Experts of a small language model: 10 layers.
Below are experts of layer 4 (counted from 0) of a mixture-of-experts language model. Rows are named router (the router's row for the expert), gate (a neuron's input weights, with its number), up (a neuron's input weights, with its number) and show model dimensions 288-383. Each number is 128 + 24 x the weight over its row's rms, rounded and kept within 0 to 255. Numbers have three digits each.
After each expert's rows: "mostly gets" lists some tokens that are sent to it at least half of the time. This comes from a sample of Wikipedia text that the model never trained on.

# expert 21
router:115142107094132105140147121099144094113144119146161121107113151134143130172141099113144076144111104134109097129138171119102143169120128103164116097099132116114129138127114136140083096145130139118118107137122138101102112125138119147152141118091153118113097112181138138136130109169132165147
gate0:167106162141148149133116128129110168135142100138133129148086092113120154146110122077113176119144116089153115148161159141150128128122110156181163101104144113178125135093101123132113132160167132084119103142113154071184134144149132088123095085139151127129158119106121159102118137122124165160
up0:081130147109107110152089097109105153132159120114057123120143179108145117159115106158139149119140138119122127130130139095155113170113108143152105128137102125092121068114127110138142142108077111148099099147171132131069106118133160106107160112109128091126093128155124101134132122155159105164
gate1:117132125119125111133109106129165117112127092124082121122118127111114137140116108115144123115161110129116144176139137098159158112122133138149151141151134103142093143146139147121147093130131081157108119137119093172129126111143169138136169126152152097124149135132136147139147089084120111136
up1:154152147125133100134101105130165120136151109157127152087139088118151156062110105138148093100157120145095110175158140145127115154135138136174135130138140119145123132119117083108133115150129126117126085144116105143118128114161122174123120111162142144101160078115123164079141095114124128109
gate2:116137172129157140145115106103135130132124146141111147135121131109128127127129153128136117143136133140134126139085088146111153177101129158082224125128107111143098136112112127097131122076144092180135086124117120119086117129135116082133104158148112121182155117135136120130160115124079137153
up2:099162129113109134121140115120083110135152135127118136139142106148132126124139138129150159106098119095140115160174135127149115178127150125154076108107127119074153096137113113118147153139111133097115129137090155164111114154165144183123134100085115130147111148141116137148140175110173124109
mostly gets: " Died", "died", " Sep", "-p", "-P", " Coordinates"

# expert 7
router:074117109121051130127102132153162144135132130135137156134158146138065130120143141083095102100101146149137126134116103119086125135107146119079085144158119154139147082146145111152115108120167132114115149152186129111145087165136099098139081171107148109148156131159067089133118136150142137141
gate0:169102121115104144107150144158120123096136176135144121131116100121128159139143114090114111136139056087112135116181113082109102115138114130110112136128135147150120162173127104135135108142165129129128109134157109123127147138148075139152116091108140072092131169128130114131139127177118127089
up0:142124109110128133137130148076138084129133109121161112104136120116099131079147133123133117132130119163136121132087111125123116189115139157130125163147110073084114122132132114151129144115113139120106185094130126142132121124133120178103120094115169114143177152158122115143124131120100100198
gate1:140175147115161138112128107136114114106095072111127120111054123121147115108108138171131147113115147144183108145141144122151155110135130104162088135132146137147089170143095099112081143156101120129131152113099140129109118095139089147120136147144110153134119133154178105138134147110128152120
up1:130118117134111155140117127110125105130193132099120129140162124126072112140124170132132120130126194184084108122066161126137098144147121109109130140175196091158134147100129090091137148139075135114128120150117125117098098122125124131134104089146162101115116135125142117104117142132137042126
gate2:142106127134113163100133101127140137136102152138074156133154139142123161106146205122110126105115080158126089102136129127152117118127081117072157113147111101117147137121134136120155141124145112171129121116115125119118107153146126119089150133167127175099131109103118095098127135130151088087
up2:124148115077124112145092156076123094136138140154110096159158129105128121037130112126158131127145132124142161169075130122122119139115116135122167143121116123152132138129118129102102117136137138106114184109143146133120152118139133142150137121175140108135146172166130106127134122171096112122
mostly gets: "ía", "ñ", "í", " José", "á", "án"

# expert 4
router:146120160132104091115156111156103166130126103129145150136128137184117141108137126171108166114150136088162093133098105121142158089095142124095141165107140154114117157104101113096135137126132135098129116120083117140142132129180098106159115116154157106161121154105140115109114106093128122097
gate0:116107125114149125119088112137085150137082049166150100144118081126105107156116118134137143084125142146123120154125143151081121098096112153071135115130134116081154125093118173146142132114130113093147100129166119132121138123121153164134173126132083133085159157133097094172188149097103151126
up0:109181116146103105150129114150107129150126164114117180116150099136140089117116116185105152136108093074113133145136123134124154150120102104120118137142124136102132066180141092143116112102199097178159128158115170111140126169172082137112103089085125138116097160114097132144095124146094152134
gate1:077115116139125107118180130122131126114123181159122128126149150154135151099116090123130123155056077142109096099131140139100156129117117137175113146152149112111130132152134121117129122145095105147110083160176144131143137126161160117097155129135116152103126147126139134094122113138158156148
up1:160116108139130115103117114156153142130143124147143085126157129130150089128148154123097137146072123118110174143109128140106146131158162132129102107087061160132137152201093125153127153152163138096138086117085135150120139120106099106173127155101139138104110121112124108145136119107174110138
gate2:161140152159168082136148114148092117122120137115126103174148172140097131101137122164143170117179146147122132164125119104113146138118125100102098162140144128141140096141148123164144149145136162147131156141116177066127086178147182133076122124128141154122152160141129147101102097106128158138
up2:119083108147113149137098160129139100123122126137146144111124108104161124105148139087132104139127118124115123115130143108146145138143118112140148116129119138105154157143131135063127135159130116125125111132148139169142123070147131126181129126149153132093149111122118160145133102115154117107
mostly gets: " used", " included", " features", " gave", " announced", " built"

# expert 14
router:168093118064152116137165135123112101112118103123128076152161113140096130099126100151091135106102156113133093115073133113105122158093077113141132096133134117096123114160127114185097132123101132117129156136126137108149158140106140147148160122117138116128159141159071105142131105080140099147
gate0:118158157160134091098162142097129128130125097145173136140119098136121142151066102115122135123139110122184101143114141130119100132145136116136126167134120124115148140089158155025125121128149124109121150130121115151151133118138125127090156123131111104141134111138136140103168140116160146115
up0:122102122128099106107101124092121127141076063131138091136120128116122157148155109120133177157136137132153121140111128106131087121136135130118186148103086096148071097092132130162145145135122107125111078079103117133108137122090144141147135158161158115134155073120148090119127134113091127137
gate1:154144129101072094101116126115129120116138127116109114123139087155091137145093157124150122118129155165121122117112141134058117130171134139093150110130093145136122061136086123101125139177139137089116140102188142141134124090110154145188131126103124093139097106138119111147132103089122111147
up1:136117131152162125180141089123125121127127082114145134118139156100178129120168131102130129144140134132125103139140131139124081121124126118123139166153145159116089184096148140178091146127148130138102144122125104133160115162160079118112106136152096167152138128202127125120140120161144158091
gate2:125113152145129135120170099105141116118133143145103124111139100179113097123109124110157149142135074122118129126105131068145103165115129128120145128108106104150123137160108142160109128118129072120150096145122127100128153145118151127105161103162157120141171151174149063108150115116141109155
up2:148119098135111128121082102202121154138135219150149161153106118146146132101145125143132147142150122134119118146157152122107166089126144124115132124157106139139114129143122133120147141143153136128088168131140099134109109186117143101143134099133119106080113138125118167132096126141114090116
mostly gets: " Saint", " for", " Sir", " Prince"

# expert 6
router:124132114129107127142128161143121152126173094143173097131077163133144122189125110108129115165111128123129181125132136118083149156143106094154112140134132158169118096115110084128138098148153137156126096146158098122136087112114125135089116149172136144103093165123156123139117085154127159108
gate0:147143134139122149151112118125145136112092113039156098143102108116118141172123172150141110148117172114149175128086096153127119131120148126135093113141119130135109114127160147135149136145128147185146152153139099111148102169135107145123138119165113088152158097136120115118178146071119137094
up0:107124131121123110139133126124105120145145125117095134113146103117131091099141113134122141117128069101135125117150112121121113118148114179151084107121102153113188114155126095115111124137148119106153144110151149180099188121135099142097122111091146198127123114141131122110090133136156120086
gate1:123161124053106119098092152119121163180121120106162123163123146134152118121121103111122126123125128105064122165119148101121088125126144126106112130175098070140161121107122132095132146133163152090145137144175138130112110089147155168123128099150115127142161115126181096110150156114107128099
up1:129158146116134129103100077133156117148109084086143105109102115150160121108122137111148108139117149171138090151105137128109121129120125115190100139126134184143132116128078120127101137136144172110207114114163127128125117088160130146099113137138107122121116159162200135122148177131112131106
gate2:158123098122085078111126155127096121127155129118169088142123171126115115155136096099083144147178082141111105136110150114117107139075162148118104136103133121135127119145129125142169142168140169122173128130136129118118109156140162152145116131132139143141108140124146116141132162129097124120
up2:104157157088147140123126120127162116142091160111097150149171120154115143119098144143130134103119148105117105100126109155122146114148121131136129089115114098085097156150155125121124156174123155134123133123120125135120151139110074132147145112128110115157139141091100152096115106129162132110
mostly gets: "′", " mi", " ft", "/s", " lb", " km"

# expert 13
router:148146094122153130122146130131138146146091160128148110117134111162167152096099127140151113112108132158118151133105134135148110116114125115102151097134128156171094154151103150128167170166106107089170110132095148113081122112103151170125108094101157142133165107103144174115136119146167118170
gate0:112151118135162129099146109155074111140138147108214150136151149128126153143136123082127139125099093081116075163135155141161094137148138100076159114129146082126159162156095163109123126099118147108107181124129130086095099110125115102119114193132147123163145108115099162120143108092119157102
up0:127115164175127138111089120126154138131153124141110102118095138139164099095119131136106156132128119132167173127165130145115124146136076116137113169157133077174079165107089109138101128143117099162119166173121096170133143123105115129116154157201107140129103140108104115140090100154126118144
gate1:159153123071197153110127100109128133155076096131093129167129118100147161109141122130108135121129111111159108139144115088129146112108145161113132099103141105138140108135135118090133162130091138113150096174143085162127103144145093109142105122179162151186156131147140132156107101101108096110
up1:106115112130165144139111159118124117138116136106117110111102076107132123125150125145190116117131124158134091105139148135138122137152136085125136133116128116109172129111121140127137107162120141150134157138120152144120140147133139162127135133148102117082137099134115107137206140150145126130
gate2:118112120102095133138139133086154148146134133137167144160159111107160161132103169122149098126079115100125123129157108130143095154088198158109100116130127105100127128152138184123165103129114162126093166114167103110143102097097120153109158131094100165160102125121120147114082123115149065124
up2:085138114147142119145114148145109123117136151126122164145133140115130132157120114112062105139131160082135147128123089098153156094143141134119157149154142142124144153143105132088085129132158102142106136123114159082159111117117124126193150123129148115118133106151137146175107109123137114110
mostly gets: " an", " ex", " pro", " inter", " dis", " en"

# expert 9
router:150101177096181183156151166153132147117103098166083163129110124160126128159100161112102150098156133144141172109089116121121126177124130154120144077091143130154140149133145111173063106118100183118119109166141109104130130111130092091147114098067113115117103140147128112118109168120098118114
gate0:170122125151102132136112131156105099113122143122170102070146126124161090128117070129149119159153109123153128111114168126127124100129100097176115109104133092131114134095096138147159122117162111154095102134140110133118123131100109104104115127083111128090113150108140103123147124111139133173
up0:073132115115119137056114137144172087145124163125121124143094147141078088100170123086065146129106120133121098104137121121124130142123125153066117188119130122129148145110153124081130126116096108124129179103093130105116123153156146129149134126144162124097139154120085078135117113129164172126
gate1:104121116136126127104136125158127143139152093107149113128184123131172148087163099152119130148125151112147080101125123144100171145129144116131104140130133127118110101125120131106094183112143079131141085118112149154123116105126128146125112123175097141148143123138136136110161133109108138126
up1:131133135116171104096140099135111109178189082119133123121118128090203122190126104147135097090120118152103094150156169142138138138102131121135110156116104108112136148168114126097134117151146117132143165099174088145095129085167143128115117128158142168088167135137143132121120127142128120142
gate2:122125144173109098101150114137136130153113153109140103137112149118117112134162103133094113086127117094149120126131148159114123118127125081139138183111104127144128152091110154114135138137092125110176110101142164118127097132105114153122181130088121100130135130158130107113143122088163153085
up2:096118080091140122127115134097153149127140107150155142143145108130169103150095150135110103115111141113082129126147104138142108150138122141122137113185128143123133136132096067138086077158108102106106099149095117114066145156130139145130133114174137136115144107120130179097133117135119146166
mostly gets: " CD", " SR", " California", " CA", " US", " York"

# expert 18
router:101127094150141133103136075105142084145128128083128108122156122110123144125135140177157096132099110118143106117141109169148115129137121119099099128128108152115161156121144176094073106158125141110132138117144113144150133140133099087105174150148125077121103137082130156178150159148141165115
gate0:110142157148168151139123108135111067148119097158150145076093147144138127117149098150179120159109167094125110144113160134133145122093143128129072097154145117136122146147151150140120114137089145079125141134138140147082124127108130153134121139130175088142119108166135145111110145147153120146
up0:184136159158153094098097150162092095136116105133137133105133096137082129129117160128158138130138144156120149119088150102141113126134124120149109124173115135117157134136108124147122128117122145121096145153097143157085140065131155201142154119115119094136118099154138150166142117078096116120
gate1:147141151103114121142125148138111134131131126118128102113135141114166127144137137130096140127109125128135153118112105131113099091076162146168129150125114122088109124131148137153166139169122147133099110112104139133163165119068165134138133140116112119093117146118147100115161122120166131138
up1:101085106173180116108137126149131106147118095155134132103126131141148104111136143107081102138122134073130129089126113102073163126141120119098173130131114123153153158136066141152097142136103122126146139091126150136132095154141154136104136113097145151095157134148119137129154139126123179143
gate2:168141161142131102115156118088143141119119150116161089095160143127145141149127110155086195116132134143139148130125129119127106123124143152147143106122160140125093147143078099170084116139095184118107166129142122115118122105139099101164146083124109112036070158099145122088166150098132144127
up2:111139155128114125113152145173129159133117156101141123131171163147087121152087104151087111136154135117140141118131159126096104094140105133132131134131112133135119165104082128141122119126111163161095120117112144084147149089116131068145155133149095121083115112133132115134123129143157108077
mostly gets: " footballer", " part", " director", " playing", "Career", " assistant"

# expert 20
router:129137172163100086105139116128145118102134164105117092146112108103106102152136100128153166137149164116121087148159118124174116095158132106148110136136149086141098120135110152077119164098173144175124134117094140150118128120113138141119137140127104097144108112122179154140128146108144128137
gate0:139171126147122115153110125157122107139133157108104088127154140132100096118088114149115117139115133119124141091152131145138193143138147120126147113120128078153078155135122101142123116114082147158101158202110140165163134107078175104116163145120162132126130132128104127116071128148173115070
up0:133083127159111106095100143110118122127150125126147135147102156108150104099166158143105115126100119127098122135150096077117064118143103133145116125116122135145146112083110136118122124104158108142176112105129145121131081117126121158122122099170120103123133079158105141120135145128104110128
gate1:088097121106137145100140128153156125134141147122148125127136127138070166137128127111103113180116095081112116136145140137131117125130145184122151136110143089099180127136131166134137122108128119123076123114131105156113142113166115145135132124074105102130091147119124135170155117128102134134
up1:142152188125135121097138149108115112121085116115130175142114147130144109092125125146137127069118132097140146128137117141151120104128100072139139098122076148113104133092116142110132122117134137151142133120121155086119147115116173167079157156141107145125113132171151139136172150136182100124
gate2:087118136135116129129132095165137156146138152098181128133085134106105130150108143109114136154079098120120117123155140124160125137151129128122077113110141148123104148135114139110119114124139144113094117137109170133124069102115134134168122140125145132090040175100103168096155110123142184043
up2:122136090167129136136130131151128155136146175148125136142134121125116155100100133143123120123101143134187134147163091096136143124137130117114106130151130160130128121176119116101146113145184131126107157157129128154108104152142140097125092118116112113123126168114136167127107118124130130112
mostly gets: " his", " a", "The", " her", " its", " their"

# expert 19
router:143131086141146108089117140132134165122111149130124143150146139129132114103132159107117123099145142099174164121087093111109158122150158118086126141144120130111149098157121126122124138122166166140108128157112102124146121146172107083127082148162142166116126112106117119074105122162129160129
gate0:137105113142090127128107149117155138135097106143130113117086135105095126133162117157148132137141160141112124126119101169127106141125190123125097117147140152131157090105147134162099125162114123116112151152193103152123111173082125126096085081137109113092139104079087074128137130144142119114
up0:116123164145152152142125103128132114109110152153120113097143114186110127128149056106149123132114100091105117130129163133125106121149108175156142154136099104155109176141128133131143100151090098127157145096089143108108154115140122138128145096093102136129117102141180162142140135123098131103
gate1:128134133097142170111099139113081120122130124094114135076137179093166114109106156153135106128150129147111186117149153110129111147138141140142147105132121124122107136150127141122152154158092120124134139142130128131120120133161167156142083090142122117125129095144154122129125153148127124137
up1:113138158140129107140150127135116117131127116151124128148163089116124128149103107116117147118115143125123091117140129132133128077082105162135102143110138127115138145112101104112136103121133097142096107126146114142125134114091139144128200111074101124129151129126145143151139114125142067131
gate2:132131122133154148111136135153147100139152162139167114139129115113108115131134123139129105116119109131135113112156138140122120126104148092140125160118089086159124128133132134181168135128137111174130084123098158138085170137173088128137082147107135168180180146163114116109116141139092203129
up2:088122112106109116163131150163123150119110131175102126147176129124157136130151116156109113121128104115120137122109108108150098126167120145091113123148106154105149116124107147094112142083102161084090147107130119179157122129096132088167113121145152132121090131117110143111108088130139084143
mostly gets: "idae", "emic", "opter", "ively", "ically", "etic"

# expert 16
router:129106104142138174135077131156143165145152128150082162136117161108084141110081125129107127136088137092109147103166125131160103124133166162108125096089128152119175112097134150087113100155116137116097145136130090164145087121121088142148190110105130131061118138081110147170111124125111145130
gate0:155137090163126128154136098149144136145129142124081122165140113135124116143128140094097102157172148139088168103127145129122143126121114135148146115113195130096139112122131118116122133140109143139141139147133116111125145109133109080122129170094122090121144129127073194136168129113137081110
up0:153160127158131174142139123132153141097124139142133118120102144115133110129117152105104151145141130129132103092132147138141111157141145153112163124142218135121141061178114122143095136114100131123140114142136158087113134106100133128139156112096128163116106108103134206134131107112158088104
gate1:148125114127139135158141176130107121146132136167165137126124119122080092120136148109126156165148124139125155123159092120103077141132128126123146103122063104133158120126156098135135108133120154143159069161120140095125115099117135073138107089093151111095086144129160164119108129135132126112
up1:133121092136126182145156117153134098140120128112125126123149093127051152126136147117116102154116111144155135088154127126088108107125112128166143121118134149173099112070167167129153116162134140089153119146103138182144164136104146125106144155151119145133105132098077148137156146133116102106
gate2:130119125127116113109107147112135120089058162123152113085125138131109115131169085113115106102131138130115128174145168123154148147137136156135115104078092171127139133104141116166075116112133160139109127127171116142122124172149157179188144099100141094130167141123106166132098156156189105154
up2:154102145147142115126129149142118115136160124163127193123123133149116104118100149148080155160130183117138144147061072133110118133155196122135133132148099151080119123129128107181161168101122144103144166092128132139086114115079115093143100161109104062152114145128170114085136151086085118134
mostly gets: " Championship", " Championships", " Cup", " Racing", " Stadium", " championship"

# expert 8
router:114089138137117155144109126096105098158125085124090123110139158123157125144151127106111118124143147144086126129139145188122087136146163104098118143129156125113139130089155118121115142200119121114140185078133145170123097183143148170082144164155075120160141152159167091147147126145097130139
gate0:135133113099105148130174120113140103112140127129131130103133133108158109120121167143141128129107118161134091126140105146115133151140107133180122065117169118117139136128141098135166107178126135098127102126135154143094143123121155147114127117165145124115132156121163132107140111148181119126
up0:152163160167170136155135103136125145125105149182112124138138159122115106134125150138160173127158132130139160095179140106170139084109091119126127148098108132152088138091126110149109097094132076180151109131134122158140135107118097157113172143107135152122109102132130129115145146095149150151
gate1:133138117098103135086147138097101084159178114114118162128124156087109139109106121150121157150117083171138127131115133146127122110119109127156122140128157162132177115153121112131116166094112127136122125107148180123130165117093072144141123116151114135154137149131127130108145130206121143148
up1:106106120123137147136138130119120132146142112142086130124158155094167176105109094112119133143101108167110110102130148127145112121170136151125115152153136129078142128140119117109107124108125151132081162162143132124156122155099103188171143121162123124128147122135100088121136098170121170149
gate2:144101107126120140080137096136092160110106158112123128145130152101125130121125128115163151139144121135131111174105163156149121122147112147147112120112152114143126147118138175127109158166145104136161137169070149124142098139170099094113167111103128114142132153120061164178131116105160142113
up2:100096114102133170116138133088136120108139114096096175104149148127143146159141146075121116108125137149103128165145118136150088117136150064141119163149164091116160104102107139149096141139104129137107153158129113138139115204123109152114139086142105130170123139166137141162121082127135128122
mostly gets: " Mc", " McC", " Moh", " Matt", " Rob", " Jac"

# expert 2
router:106155127144117114153141120123122146094117170132132147129155107134066153164092128125091113137163088151109110137148146105107122151141101150145124157162114132155122119156103073179145115126128137150106103157102120106112141091117156131146142107112146087073125161134096111096130106088124114087
gate0:091130144153101154138081135119118126121122171110124145116137161146115167143146130128144129153122109124149109139173137140153090106134131144108097118113143135152146130151137113139136109107128116131120144142091120126072119127127164100145135097151114141105087087128112140106152103117121122140
up0:098105110098108120129115110109134119136104171126090167146125159107111144106153157137164108126085144125129128122133084113147133151143142108092115115101103121135138147163152100131119150118151121085093124134120145130122156141151101144117128127141127143084123102100129145100108095146190091133
gate1:113105171125139129153136077126128116147106136098131159147151149120142115144146141124095192113143107101153119141142114133146165110120118111114130145176141124137158116121121139110087105117133181137129139134158170184158109120122135145126122150118136126152129139077088119184134120121117120141
up1:122129122146134127171144060096126120145152131093114135152143108127144076145139121154091147109192089149177118132112140150188136093147116100116087155164163119147104150134150153133128119125107156130119138126162143198156099148162159162137123128145170129117148140127103127165101159128132139117
gate2:171101136137135115106115149153142144129147129117128088134142160110114118063097072102160124106113109120117116088112118107150132088141123170118161143118118139095111129166124099154118135136152103106144089113120120102139191100183130098114137121119138121178078150161117127082151107141108158119
up2:068121107118164134143115081102120117159140122152139158141143114119091144136110130123127123193148114121147151082154162097142096171087176159111093104131202108174189125165117119149147158123095135078122117154129151124125067086090119126120155142131099175093183124130088129146146131111109120135
mostly gets: " |\n", "|", "|---|---|---|---", " JPL", "|---|---|---|\n", "|---|---|---|---|---|---|\n"

# expert 23
router:167180123146125124103094131128113125114152122092147119152116108100098152102111101100167121136129162097153106122165090126150131101118119092178121097103136132091110147108103141144143142117104090130137075106149125086129158098141127149125157136115151157149110112110154158084109175153130152083
gate0:103165141126193124122148099148128125134085158138127136117135127080113138154120088110142162113168135119170119165109119136117155107144089127114180095114124121154089178134159105149144139127154139146113101157061106144123129138146128116124079138156121140151155144125121081116100133139132150133
up0:105132155057143141169128110158118165147110122117141149151111138120114127127132139105132159153150137137135098126110141102146130109142079127162174110117152153153094105127128130124137149153111132096138116115120132138137121147113126145146139148141117153128136144101111100100114100143101127126
gate1:150121128144125151123116096103156106137102077136124094126100116133135123122107098129117146108108134140129122125155117131128141156070077123150120171092150114104101148073128142127151090143121112105120138135057096176168122123188109105138153109087078120090107109152150121105164150124120120137
up1:124131123128149140143134150147100146080075106151044116126128141123134114102116138124141070094147071163175156121114137118124127148131129156107140092145098092117156142151149089133114153138136156115092158128160135114116128160089162136103123125172138179145161126136123189175099125147122128137
gate2:107115131178141101117113118156123141123149153127131138142111109127105117115116127152107119091131156125176147138163124136107105121111134104129119116159086131174127127116126100133147152151119139178119102162131169123149130160091144125186150100132133140128110185090097172100134138123104160089
up2:153095086127102115131161129131109072133120107132106135138118096128139101105173159124106109148089073111188148088162112104122087151144129129165155134146107113148124111083110175131128125137175150143161128168154160145146085194149143127121125103145112134131118182061135140101122143125095121115
mostly gets: " more", " some", " three", " all", " many", " several"

# expert 0
router:161106103096102124137141150146135112120130130151112117147147100131111162148152108132091106142125120091173111128130150110113165101131128164168153170134135099122122128148137118149111151106139139138146072144129123118149165127115099114136119125126150151160160161141085093122122096099107076123
gate0:133077161122122153148123115162126081130146147139105074120138105106109151143142097077130145140197154141100115135132126105147154133139073170107120131129114070179161131096126145165112161123104113156135144122104125136144123137171118121149117114137122123103112133163104067171133135112100105116
up0:157131139142202118082133103132156131123129160170104136149128153168119085164098124118132129140139147101132119112064107149112157132134129198107132087101107099141149120136085107132144116118148140164126130136172117099125116090162158092112093129107104125128116123123148144131142113115130096133
gate1:098157132120137146101161124114130147123144098161149098097081099113104137110119101117096140139130115148129145132117128093124147174110128132122092139147078109134108138127116108118110119123144131153165157127073155129095152121155157125133092135123124096123096126093090101138081093143118120161
up1:113114152105176125136128076154119125159144146152163120129096110169131137118090107149118167126132114085138112095170091103099099102129104112150088114118124119126093121144090125192143125138112131128130124140130073104144113130152124150118076152116153127146154137117118123106114199189104143130
gate2:092129137204100128125103144102135133142094140111131151140132096147106122163157127113131080143117129162126128195089148137078114096065189137143173116083123178121155119141103155147150111118099149156113120135154074144129131087144085123146106146143132139146130125109134128123117115133119140112
up2:073169110108091111138103101115119118136120151126105140137097104168111088103123141123158118154157119137110133081120139175192148139115120140114139135103128096103138166107129150106103112111110127121116124115115129133133128121121154110074111126083125180121103144155182119167116122163127129157
mostly gets: " between", " when", " because", " towards", " where", " throughout"

# expert 10
router:124134126138178112115103117120076173114143118118146151097146112117138096102152173165148134134166143156116122171114104120134147154091113144132144169098095094118139167140097094118155150107160093130164129099174166150092152135135170085135087126115107155169132160125149158141172126165105133150
gate0:131096137104129163135124125132133109095111132149120095089140142116138154140141108109074153141134158089130144155100153120153119087117105118073117145129160120143102117142147142148099178116119086101078100139132165156126091126097081140163122109099104184097110121088110107126106123136161083107
up0:141126158127155116109110149111103094106138119120116118080105156098153129147128121131113137094103119128144081165127166130142137143105116114114131137071157159173079152151161117151179170137135130144148096116130156154099124146112137154156133109118135189137042128086116112114125138168102115122
gate1:123163134118137136129163157130075121136113128110164136126152131145146151098146134103115174139140113137160143141124175122123130126103117115091107123156077147146135114151078137116135163134078136127112126142131153138158136114169152116166131172153173120138116134082138156123134091117146119148
up1:115163178114105118180141109150106123115158165101124119136133157112150062145121168102122128167146105113095144140159174122121122139149161106055140111165096171134113112129116123118130118134120125117123126157148115148165121158146139127137199134138107053079118144130132116125142095133166142128
gate2:114146139150117162113109103140112118122111125110147110162137145081135131099074112167187131184165117111140126144136130096147111114116102142155125103134101121193180103142134126133103136113135133119131121118119157147131135115155115139118126131133107123119136081168112139084096136123141113102
up2:128140161136112153158169132153100162124140140147149128127147137125127105087159165142100141115142097158117100109113099151138130147147132144118168080118071145144146127108134102141140142115163121116186098072139156145121131107140176145135182097089134148115165130163131165079173122137142087160
mostly gets: " and", "),", " but", "\",", "',", " &"

# expert 5
router:140155096121135116157142136149141203099135141132098124139142103138191137128111131140133134094103098119139149103084104124165137162163135150125144077147157133088140118144067133127112149147116150127101082155113086102160135091064123131112190111111144174176122100137125159135097097097142115167
gate0:108132150160109116116111118175130162096134140109118164107135147142125130166106135130145137119103090103136110104164114123183135089096105138091121124125122144109123105132099124152160103122098152175121115165147141081127144083138123099170148119106133135126127129159110133137145116111162131119
up0:135117159099107127150167091126136144129140158081152122115170098141138133132175128130041117113137133120122100154172105124105115148110155115093152178158062068124077138134139140134142117109151109146152104097133152145119126110142122140117097154129160097120139128100147130132145115133124137100
gate1:183147127154169142120161145133114138158110112121119063116136110128137101101128129091109121102119141112162116120130101119130119142111141110139129117141113116102138145127130147155108148138141145115135143137108104149113149106138129104104202127125135124185160154126127088058121160167108127162
up1:160123112104096069134114143164148126141157145135157150090100130138099131171112120110172132122127123171135120149132155149124157115128134140121115143137132175139122119131140123128140127145127113112109156162140118087114044138095111162088157107131129137123139175124101141127147121170135126141
gate2:136113133143071130107140117075107140147116122167103128126152043102119132114076129131161143091112120123131125153116120142133156126158128144118127124097089125132135172128093123124124152101160139137127117130132133152124123089118119129148122151148141148118146100055095120186120131133113153146
up2:181115108126103149122123128146125167128150147123126151153118137107152123126095096162120083142150138135130119128134140127095154157178086096151115119136088167126148117175109104132151092124125150130133140096171150100129134093115104140137060114095125111121119148136099166141115171176170117155
mostly gets: "rif", "mb", "ror", "urb", "erv", "ele"

# expert 17
router:099128136155119127131124153108115140131113097130106153121121140143085078127091162097129143086133158111132146119101107103111140150167142121070100095157141121088121079147130086152124137125128133140108173131142117117165100146155107155136104139116112177125130117117083093102105152118133117161
gate0:167162132088121117126113149102128128119146093160111152130132184125088126124095106160090129113132152143144158130110113148114083177184132156100142115122143168185102113156147111162115120101090141119130103154148094114126114099120131103127136140127139125093118141176157121124110116138144106152
up0:131147114090105089099119138193152200121135140097145131136122177129154067129132073169141136137115107135141206094134134123146169158150091121152109150150089101146116144160110120110138139136151138095118099137139125094174133135116150103143112114086146113119081129126116154100146129114148144141
gate1:128076122153128159183148153097110165135117110159148136128111177095101123122138142132127150083099132139114114114135133116134226122151131158106138090108140127137135142089079101116092120114065106144122131123181118097159117128115144117167110101121120148087093142154138118140124128120134128160
up1:134178101156132095138102118146117154135136169160123115152110095120130151090138115141109083094108139145129113127179158125141128094153084124138151138148115110118118130096111130130091127126121114147113111129079118105119160114216112125098157132084144171071119157116124130154103137030130126143
gate2:122118144103123110092127122159175118130130162175148166136091135147125120101119142120116124109089066152147105072109126153159132138127124152139139121117157111139115142196132116121086177165059136169127105138097130177139130133116111118169123127115164135108083137153165121123125138138126127153
up2:179162120173094107196131134147081149128111123115125110091130132119136115143085120101122119112136157123113138127105138131153173174140142114135103155101104184127119110133102109140164100131118150146144094151140136118096105128104133160119099139134117163153135117148179160150144096128142076117
mostly gets: "stein", "kins", "worth", "pson", "ington", "inson"

# expert 15
router:158126156085138138122143099103136112123123159153105088143148143081132139147128123140129148152123089159120140158116094108153153124092149165140150119097122151139101115156135139148165140122113130162113115134111134104124113133113143076156138082118123123103097093159097104144160117113151106092
gate0:127154111093123126137126123105113148102127130142147092114142157120092122132114132131152140139104145159116122111095105124123128118125137113076103121145129182136130136110104113158163162135117095140125146111084137145135148145115138085115122129136108148116093141127115095142087144116093109113
up0:106123115100130109148105117128112124123121113145132119154135151167160136087109140146125163103094087153106133104119132107126148164120117115106149107139118147115180150139127155094109107121097145142080105137076136101125117125128070139127124125111157133178162144168155127103136127159161104151
gate1:133107123115167116126136062103157162139105079134092117158122194140139092058123088125139104106111160149104112156146126192138129195141125133149146106135119118158140140174134140122149133143152152137101106133123157140138135152160143094106133112146149114120087109102144124083131165110134130132
up1:148121119084136118130157139119170134125132133123122111135128172139149077100122168135134130157120154130122123131126102189134136188115132155130157118160101119129116113153115112071144131112115184139116111138121146137147083169159124084111131110147107094105117155076129145098132109114130153129
gate2:129166127187102106125139083112118149155119132132101114188092130158119167131108105143126116137108133065138146134141117110120149131135145184143129129116129117143130108147089103144112159172143138109116142131082114139096130141142136115143143120144121158112121135128125130160129147114126165153
up2:103125133164107101132139105151157122127075131100139128104131112145110132119115101174124121122136127105144082112129136094132160109119152146131168103125134121166117072161165102144148132149145146159125125090153099143105123167108119151141140112133118128141117139117160124145151105104140151150
mostly gets: ".\n\n", "==", " |\n\n", " =\n\n", ")\n\n", "\n\n"